From a checkpoint of a small mixture-of-experts model trained on Wikipedia.
Size: 12 layers, vocabulary 8509.
Experts: 192 experts in each of 10 layers, 48 squared ReGLU neurons an expert, a softmax router, a shared expert of 64 neurons.
Training: a variant of Muon for the experts, 516M tokens, 7879 steps.
Below are experts of layer 9 (counted from 0) of a mixture-of-experts language model. Rows are named router (the router's row for the expert), gate (a neuron's input weights, with its number), up (a neuron's input weights, with its number) and show model dimensions 0-111. Each number is 128 + 32 x the weight over its row's rms, rounded and kept within 0 to 255.
After each expert's rows: a language model's description of what the expert responds to. This comes from a sample of Wikipedia text that the model never trained on.

# expert 19
router [118 122 124 154  94 149 157  61  94 110 152 134 155  91  86  92 111  93 160 183 103 109 133 121  99 119 111  93 157 132 180 200 132 116 106 135 156 108 154 181 138 169 117 141  77 122 126 132  89 142  84 115 157 194 128 109  82 140 116 195 118  57 141 142 138 125 136 118 147 114 118 144 123 171 146  98 137 116 116 122 153 104 114 167 166 137 133 152 151 152  99 110 173 167 155 102 130 153 133 154 101 105 143  89 125  82 120 170 110 141  41 113]
gate0 [136 140 113 166 115 185 135 102 135 109 144  90 171 106  95 161 127 117 101 151  98 123 112  67 129 185  91 166 130 103 122 142 189  90  96 105 127 103 158  80 157 134 126 148 153 174 122 147 128 169  70  64  93 127  95 112  31 116  92 130 154 131 169 120 113 160  80 193 154 161 154 169 132 138 120 130 146 138  81 114  75 140 135 152 118  93 116 100 111 117 110 151 141 128 173 180 175 120 154  63 103 139 150  94 131 114 152 184 191 126 160 139]
up0 [ 89  92 164 144 122 111 135 187 127  98 103  99 103 121 144 117 113  86  83 155 108 102 131 108 130 125 129  48  67 211 146 118 133 133 161 157 193 143  86 159 129 112 155 120 131 118 191  66  80 131  93 185  97 135 106 134 126 169 169 161 124 172 138  98 108 116 133 106 126 137 112 105 131 119 192 152 135  99 195 132 112  86  98 125 126 168 165 122 109 120 130  93 134 152 107 118 140 127  43  98  88 207 123 131 142 135 164 138 126 119 140 119]
It responds to: Capitalized first pieces of place and proper names after in, at, of or list dashes, like P(enrith), C(abell), Mc, Mont.

# expert 48
router [141 153 145 157 102 122 148 101 115  90 119 142 105 105 103 106  92  99 136 144 141 129 157 104  99 152 148 118 157 131 169 120 112  95 195 148 144  50 150 154 127 129  96 163 122  93 110 161 113 128 110 180 137 168 164 109  88 124 140 131 137 110 170 136  96  72 116 127 124 141 116 153 101 142 127 167 149 110 114 137 233  37 171 140 114 146 101 133 177 140 101 100 116 165 120  91 171 127 134 120 108  87 139  95 100 112 125 138 115 125  94 157]
gate0 [129 199  88 120 134 156 106 189 149 140 162 122 165 118 115 131 133  77 106 142 167 159 152 170  56 109 130 163 114  96 163 116 136 178 104 128 167 142 142 176 146 116 160 186  78  97 136 142 156 114 126  82 148 127 115 111 130  74 148 172 119 173 117 155  96 152 123  55  75 138 105 143 163 140 105 112 128 131 113 139 111 190 101 116 173 178 114 109 124 140 140 110 152 178 121 139 134 177 103  93 166  82 119 100  77 138 104 136 101 123 120 129]
up0 [ 76 129 143  75 160 112 103 174 147 171 148  85 192 132 124 105 160 137 126 127 119 108 119 168 158 134 140 117 170 136 148 133 112 190 171 153 117 100  97 107 126 115 104 179 139 131  96  80 145 108 150 122 153  88  91  88 120 172 142  62 156 160  90 130 123 181 165 157  92 110 157 129  94 129 163  70 148 144 137 135 109 130 141 125 106 162 187  61  80 125 146 126 116  87  89 116  97  91 136 131 121 142 142 146  71 150  74 140 164 127 163 181]
It responds to: Pieces inside multiword proper names, especially military units and institutions: 3rd Mar-ine Regiment, Field Art-illery, Atlantic, Memorial.

# expert 53
router [131  99 156 131 106 121 158 120 100 101 154 188 121  73  87  99 148  89 180 168 134  66 125 108 151 141 214  90 195  98 134 157  74 129 123  95 131  80 115 169 124 148 106 136  87 112 119 180 127 133 109 116 115 162 158  66 151 145  98 138 144 117 152 145 153  79 169  81 130 117 134  80 141 167 178 125 142 145 112 196 173  86 118 120 184  85 111 132 151 122  90 133 182 190 173  83 147 130 132 148 109 155 152  56  85 148 123 124 123 129 108 150]
gate0 [142  96 155 153 109 176 142 153 133 110 114 130 198 160 119 137 167  77  87 105 146  56  98 103 138 125 185 144 169 115 140 116 146 118  85  63 107 173 176  89 141 160 136  96 112  40 129  95 135 105  57 128 135 150 155  99 140 134 114 157 176 112 161 163 162 109  76 132 155 123 115  47 120 115 158 131 176 148 147 143 132  80  90 179 138 161 159 122 110 143  79 177 190  95 109  42  85 145 118 190  88 108  94 110 129 121 147 126 138 132 140 113]
up0 [117  70  89 154 186 118 158 136  96  84 150 128  77 142 131 117  77 139 145 193 101 152 132 194 154 136 165 128 135 175 135 144  93 117 112 160 179 104 120  56 143 127 130 112 177 131 153 136 124 151 169 112 109 115 139  84 122 109  96 155  83 105  93  90 108 107 165 173 104 122 153 115 140 183 164 105 101  94  58 170 158 126  91 100 116  75 147 106 174 126 170 173  86 146 138  80 100 123 107 150 124  75 139 164 187 139 167  84 124 118  89 162]
It responds to: Word-initial syllables, mainly Al, al, Re, Le, Er, starting names or words, such as Alfred, although, Alberta, Leo, dismiss.

# expert 0
router [110 146 123 161 133 108 167  63 110 117 138 140 123 103  94  80 133 110 171 137 131  82 161  82 103 121 126 112 132 158 164 160 120 150 142 118 152  84 135 184 120 150  48 145  85  86  86 161 116 116  99 125 194 131 165 101  82 166  94 157 140 119 166 127 157  76 186 120 172  55 113 127 130 168 135 134 151 151  69 161 135  76 183 148 134 128 140 182 180  37 115 117 147 175 116  90 161 117 205 172 117 115 160  96 111 123  98 186 115 160  94 149]
gate0 [180 130  74 103 146 140 101 146  92 129 162 150  73 158 133 133 127 171 130 128 145 137 125 128 123 157 147 135  60 105 112  70  70 152  65 117 149 163 150 120 174 193 105 146 152 167 175  91 159 111 108 105 187 172 124  66 164 132 121 168 135 104 170  84 165 131 128 160 172 130 159 117 169 181  93  85 142  48 121 154 101 130 123 123 180 107  72 134 133 118  68  92  79 144 137 114  75 123 155  85 162 185 101 134 172 153 113 100 114  86 183 131]
up0 [164 131 162 149 159 130 153  61  98  96 139 116 100 160  68  89 128 105 127 131 111 153 130  93 103 124  90 129 137 210 129  91 147 190 149 159 124 158 130 152 124 124 145  83 103  82 141 141 100 120 125  87 142  90  97 151 125 157 134 127 166 123 145  83 137 140 146 118  94  20 114 151 130 159  94 115 139 160  80 128 135 149 153 135 167  83 134 122 216 107 112 127 160 156 160  82 139 118 167 168 125  92 121 115 117 147 158 154  76 114 150 120]
It responds to: Subject nouns and pronouns just before the main verb, such as film, research, they, which, This, often after The.

# expert 35
router [134 126 145 159  75 110 136 132 144 108 145 138 127  84 100  64 159 111 164 160 108 116  98 112 125 123 130 135 160 118 135 132  91 136 194 125 177 101 118 190 143 145  36 162 111  82  97 120 113 111  43 179 143 195 173  84 115  93  86 113 145  52 146 133 150 126 149  84 162 137 111 164 142 152 141  89 183 143 105 138 168 105 152 181 131 161 106 139 132 126 127 122 115 168 157 125 151 124 149 136  90 112 151  62 125  56  99 160 172 146  91 115]
gate0 [157 174 104 136  91  99 107 113 140  98 115 126 145 119 126  71 171 139  92 118 108 129 137  99 159 165 151  83 123 151  96 143 156 158 143 199 142 162 179 122 175 138  93 164  67  58 154 147 198 181 191 112  58 101  86 151 127 134 177 160 101 111 170 101 144 146 100  96 145 113 102 188  96 154 152  54 189  92 141 121 122 110 156 130  94 120 110 119 175  83 123 119 117 114  87 180 117  67  98 145 115 157 115 164 142 113 101 186  91 132 192 114]
up0 [185  71 237 137  98 146 138 162 127 108  79 113 166 144 148 134 113 160 143 133 150 151 234  77 127 114 148 139  91 118 118 151  83 101 163  91 114 132 122 120 148  84 118 171  96  87  87 166 120 120  78 117  99 118 134 141  90 122 175 110 178 117 177 119 100 168 135 159 151 182 143  79 142  67 145 133  95 117 110 121  75  87  96  80 151  34 109 134 204  42 127  85 165 154 134 105 119  94 179  97 141 130 111 116  94 120 123 136 140 114 133  72]
It responds to: Syllables of transliterated Chinese, Japanese, Korean, Turkic and Thai names and words, such as Zh-ang, Lisheng, kara, ō, ū.

# expert 49
router [101 141 141 119 102  96 171 106 160  94 133 161 130 101  93  74 126  96 161 181 100 107 105  88 117 128 145 126 132 116 135 128  90 127 161 121 162 122 100 180 123 158  82 139 123 110 135 100 105 128 117 138 109 196 133 120  99 150 113 119 181  28 147 149 138  97 155 133 134 133 107 167 132 156 136 121 166 134  73 149 142 115 117 115 110 135 163 136 138 107 113 130 129 154 134  89 164 142 171 145 102  95 160  88  61  97 119 181 165 179 101 148]
gate0 [107 134  71  97  78 130 132  89 117 150 165  71 123 141 119 129 128 121 122 159  75  96 114 123 120 127 153 163 140 105 134 112 103 160 137 158 160 172  96 124 125 185 172  50 100 161  96 114 115 116 133 145  77 114 155 151 186 178  86  90 115 135 113 145  58 182  97 115 131 156 125 137 145  94 155 193 152 106  99 109 132 154 141 142 111 100 104 151 155 176 176 108  64 116  98 111 143 152  84 147  75 153 157 147 111 139 144 222 123 121 150 152]
up0 [126 114 170  81 138 129  67  93 137 112 142 119 189 164 137 117 118 148 153 101 166 148 148 133 143 147 169 132 130 106 125  70 129 121 119 123 126 142 129  98 128 194  89 149 154 114  96  68 208  86 164 103 137  62 123 161 118 115 127 123 157 148  79  60 158 138 170 139 120 144 195 120 117 155 167 158 182 101 135 123 163  76  63 143  79  81 155 114 100 112  77 111 111 180 155 105 101  70 158  85 113 142 153 145 143 123 169 114 110 164 140 143]
It responds to: Capitals and accented pieces of Spanish, Slavic and other non-English names, such as López O(brador), José, Sant, ł, Á.

# expert 18
router [134 106 126 169  88 148 207 115 107 108 148 180 101 107  90  94 115  83 168 178 157 105 134  88  97 151 133 121 148 138 117 162 116 131 150  76 200  92 126 167 106 122  58 162 112 115  43 178 109 101 104 120 167 206 157 120 137 101 121 146 150  39 145 141 161 116 154 103 196 151 163 137 112 151 156 143 121 145 114 167 171 132 149 164 163 127 108 148 144  89  52 108 122 130 104  97 147 169 163 165  84 136 146  88  83  64  76 139 145 145 128 153]
gate0 [108  80 137 149 117 147 136  87 142  83  86 101 116 120  82  75 150 136 125 173 131 116 120 110 152  98 136 158 129 182 134 126  75 117 172 103 142  70 112  95 134 127 130  85  94 164 149 187 130 115 147  75 105 121 100 178 139 100 145 191 139 124 109 129 122 119 158 175 130 158 164 144 166 162 160 176 100 121 146 121 171 147 114 118 140  97 184 102 120  89 118 117  95 117  83  85 134  95 125  65  91 116 102 102 181 151 119  47 115 151 173 193]
up0 [147 154 150 134 142 133  89 174  72 108  98 166  95 166 210 121 147 134  82 102 141  99 149  93 198 108 140  99 158 144  91 178 119 104 141 110 138 108 118 172  85 163 160 153  94  57 100  99 163 153 131 136  88 193 105 152 116 189 105 104 141 107  99 142 136 196 147 199  91 115 155  96 130 148 111 105 125 143 100  93 113 123 122 114  41  88 122 169 137 123 155 110 136 123 188 114 139 101 143 156  94 114  99 123 134 107 102 104  96 136  92  67]
It responds to: Inner word pieces of Latin biological names and other foreign words, such as Ceramby-c-idae, Noctu-idae, am-ph-ibians.

# expert 59
router [157 129 135 113 149  79 145 133  98 107 139 167 110 108 101  82 155 109 183 126 167 113 112  91  97 165 159  46 147 109 127 129 118 157 129  69 129 101  97 178 160 175 114 141  83  92 110 171 131 110 119 153 149 201 175 130 123 157  83 180 176  93 176 163 165  61 173  87 127 122  79 104  82 159 177 102 168 138  92 157 124 105 150 131 174 109 137 150 184 106 132 116 169 167 127 122 152 159 196 125 120 112 151 106 118 112  92 182 134 165 145 137]
gate0 [108 159 153 183 148 116 103 114 122  67 120 118 107 159 129 192 182  52  67  91 103 124 106 120 138 153  94 137  71 151  96 117 169 156  84 104 133 132 129 106 124 152  81 101 141 157  93 152 139 132 128  76  89  99 180 108 113 120 140 147 118 123 131 174 164 127 127 103 135 177 146 142 182 147 121 119 121  93 116 113 140 109  73 151  83 141 101 150 108  80  81 107 165 124  71 182  68 102 110  75  90 140  70  75 172 117 152 112 115 139 144 124]
up0 [115 128 176 143 171  99 203 140 132 163 171 149 128  80 154 159 162 100  89 100  78 115 111 133 148 125 104 121 108 104 125 127 141 104 161  83 180  92 158 128  70 118 124 101 126 126 116 143 132  71 138 121  72  99 123 111 166 185 103 159 125 146 157  90 114 136 106 158 108 107 175  88  98  23 132 172  85 114  94 103 129 102 134  86 181 182 103 114 196  71 130 151 157 104 210 166 119  52 118 137  67 151 125 151 213 165 141 100 168 103 131  69]
It responds to: Pronouns and verbs in family and life narration, such as they have four children, he was, who, and his, she married.

# expert 43
router [123  65 136 111 134 123 185 113 114 100 157 144 115 120  87 117 166 103 177 141 143  58 160 131  73 157 158  59 152  97 122 133 135 140 147  89 130  90  93 172 134 160  63 177 112 111 118 168 130  95 106 134 155 197 188 122 136 128 107 164 124  83 132 157 127  87 168  88 171 139  92 137 144 165 185 135 164 160 104 195 174  81 150 114 108 120 128 153 159 100  99  85 159 152 158 128 175 124 192 183 113 113 128 132  95 102  84 159 125 172 119 126]
gate3 [128  99 121 111 188  62 116 138  86 127 177 163 123 187 168 104 223 135 157 145 160 142 171 111  99 105 113 115 142 112 130 210  98 153 129 127 121 118 127 137 148  95 120 176  41 136 142 155 145  87 152 142  94 181 117 113 118 137 145 174 164  74 181 108 147 106 109 150 114 153  68 119 189  51 154 140 207 146 142 130 160  78 137  64 104 114 107 123 178  98  78 126 132 146 100 151  97  92 112  94 125 138 144 155 165 123 129 110 164 130 119 184]
up3 [200 120 111 141 130 150 145 132 138  92 151  90 133 121 143 133 123 160  95 130 128 190 119 123 100 135 108 104 125  87 105 107 106 152 107 173 150 192 145 101 161 112  86 106 136  95 168  70 163 106 128  85 133 158 148 171 129 103  90 150  86 109 143 122 133 128 165 133 182 164 133  99 152  81 105 105 112 153 153 133 176 184 145 125  85  83 158 138 148 127 109  85 120 180  97 139 143 120 100 111 151 149 104  90  79 133 131  41 125 138  90 168]
It responds to: Verbs, pronouns and character names in plot summaries and narratives, such as tells, wanted, refused, with her, informs, sets out.